Weights of a small mixture-of-experts language model, trained from scratch on English Wikipedia: 842M tokens.
Below are experts of layer 12 (counted from 0) of a mixture-of-experts language model. Rows are named router (the router's row for the expert), down (a neuron's output weights, with its number) and show model dimensions 0-159. Each number is 500 + 40 x the weight over its row's rms, rounded and kept within 0 to 999. Numbers have three digits each.
Before each expert's rows: a language model's description of what the expert responds to. This comes from a sample of Wikipedia text that the model never trained on.

# expert 38
It responds to: Capital-letter abbreviations
router:450573427509551512473573513519492533466450491422527479529448523510551571476558456522569453522500477513594444548565499473460530497446491438435477441475487538521452512485411402479480521544470482508526528477471526531554489502491478532569515499557510513523517517481680504506502466474479536517545491458500524521530501524463553522482463563412478493527492476530479508463502479520497504500539474477469486499549506469497491523464513485530539507432542426436486411559497475494446473532487508
down0:526486444503468513440498489467442516416524592463590506502491451513490515504547447461529457508509548537490429448490495430484481520599539433497475551476490523528454556512504423526469550476465524513483555494603534531572487542504411459569494463457481492533518473532449471470426440512519481480529529549527518504519562500471531506451589525482535542501544473551586494501583476506506507425481475464486548462549520488528451485501502477493449534512530517444468477536555523459495473429540484

# expert 28
It responds to: Adverbs and year digits
router:486541431490503496525562518446516510455517502489533440461529498511506492554544521515500467463510467522575476496509456476459528431516500452500459464452537535540466515567366458474530446529474498466521442479523522446553471460523464558514463562537529484554505463482619523473523515460492517577452526373482549551515497497536504475471428549459528501475428521458518478529552537524496533532467503491482504519561492572570476488524479430504466536486539476498539442536456426460523493574547461
down0:506437420533413474520466470395481455569450458510427500479495498511519513508576417460528508524458543533483600523462491482447461536527500459479476492491525510529509492510472516476485478463396490467486529443528480470469542495525476516429597511558488476544476526512401560526570525450445488534489525521485491584519511547454430554491464557491459525525559485560516485493511535514551531495442549540458513533470505485536537492581485445499521523490457499503507505446584523508539522549460488

# expert 53
It responds to: Name-internal consonant pieces
router:518614464511498515467491529498474480466440530454522432565558539520516513486518538555490440548511487490584502479522478471520520463479501534554499436454524512522467514540407491503465483550414480522494481516536583495560559557517474553505466495463480483443464487537699549470456426489490531524502516434539504469535479500544448485504470524430483485458475547471523502488503499481515472502545511495495505485511484514547483501527473446462530491485550477488558420472452532458409490500566501
down0:519533558502458509471466532498488474531507451455506543415526528557490516516491475485485475386527502523541574493508550500526533489542499457540499549458592459485506581522476546511445513531453447484436447506580498481499488589405459471438516491521507508484507519504473472513480474495491436453622517583511473520484475446499520489547527434453488446436449498552486513530454523523499493488545455554512527492524477536535477574488434511454502493501543561557448489521520535452506553536424418

# expert 37
It responds to: Name-ending fragments
router:548527453506478536491537538501436551483493488505521504496455529569548534524515471543531405530515499528547495506550499424470530479493508491471533456387494453504467533570430452486474463525490495505513431522477587480540505453485524497499456487513514497475530463508655504443491501468497587550491547407555526532490524481458555528445437539419445487507433491531537495495527489475482485481505526479480467539522495516535501472485452430473592555429509479448493537493466435501441552521533466
down0:511506454537486429531498468480523511522563535508501565514412497451458491482568446532567436525521468501530475537475589461489527476499597514512536562536510467476477476409445489516428504443452452436509498510500564499529498474540485507547537499487461532511400491469487489500585523518504450542502454487454511457480434522492556476502498507479572494539485594501438478509480567487470511549533508559480412496598501450456547495533510510523506494579511447496502482490521414485526518579498536

# expert 59
It responds to: Word-starting w and id
router:499508500530528535474512512485447493516500504484516516459537485516465549496496510489544456550508501542517502441499495461468553456515533479490489529456518559572480503524359452468492515484489489506524497508479564550537591512487455529498468543506549507536502468496683478501511528493469569447451542468498452494491518543496462551403437557462451502483481491545516528528527535518519443492473515462533525495514514519480455390482473476542544526417501563418495463535469409463427516489499561
down0:561396455503494440510491453532538505507540514521503390507537511406592437543508568529436516457520496464560508467440495508536503512531532481524529482475488497490442426508491530488529532529450570487518442504586543454528486457556479502443519485472556470581490564448504478472465474443537538503455545429477542573500547491536538546525533524453518561485540472587521498518463471488496577464423476476452475507496458465475493508507512520452451518479472462524500476493502489516519607494517542

# expert 42
It responds to: Foreign name syllables
router:540533481536512536493509548495504539472527472478553482507546519532492525586508499543502475476488491564538516504524481478438547487436445482521524489474533532437536517548377445513453468519467475453479520463491626475542500495486480513488502579515487547543535529537696464470526521441406564541490546492497504464507511472528509565465475530426473440501531528482496463477543482520513553519505500441500462481524435490539492456479463439478451511433501514476493439531458517488468447517528486
down0:585499450544515472537555547453498578514481506515494492474505484481514442468473507477479494580432494440467508562564462558537492494401523539518413532494573504525489465515578419440548501483479502504493465475468521500465517482505538503422521527469474488467552471504440532564434492528542482504436505498496532495523482526562535495487541549501524435525457519453486472502464476519479467469633500593467503560476416541516488531507525513484524487459368523506572508492542535507501529465489485

# expert 27
It responds to: Me and v-word starts
router:499539472508503520509566515452465467485453475465483484505518534482496493509499526509526493525470452523464469478537441466443519440536448458535514523497505553518468539512397437468511505543548455539535456534464578592531502508496469514472511510487511563485564495515690457541421478459483532493455515413526486535479468504500543517530476509417551483423458508495492524524556444509495530511492478477507420536477563466611505469504539438479503533455560501491446512504507428528499477506556516
down0:535511534498519485515513453524546462502467494484555614515538510490461528433456494537510411513529517530532471478499542482575513506451485548542512481502490481559463474499515600517439458543416495476511488517542504454542476504511466450455398523538487541489462510422473547494558571503466437523469528460494518472533421490437460544497409539540466513543538494553498524479435526528542554478574513472491498455538486569445471480447460478502509552488511486538467465487524566482423586515433471

# expert 17
It responds to: Capital letters starting sentences
router:476557484522549484503584457502509485472526488389491498498538499518538533535472463515475442518532426501576424511535461449462519460464509491493533508454450549482470533542433439497470528588477508465554477495462496540542538506499478514520486538520517527534524473461648533484495488432480548523452521462520533545475494517461534554511475542401461453483434503536496459518551455504478503493523495412491508480576537546570519509514501419510532563460535485445512441541466495477449417488549515
down0:518482497465522500484479456488470512512512489508494486462454528467481462449507576508505424508497499452429450565410524472464508512456512495439536456455472459545496541546557523535500508520515458518475533500486560567448527538534539483523502466490517431487578452411566524524548511478522533500479505566481518432537484531602525563494500583450554506507556450559494476488521516514360532505490572593526452505477516453491546493485450486533508477459519412441530477472447518524503518494571534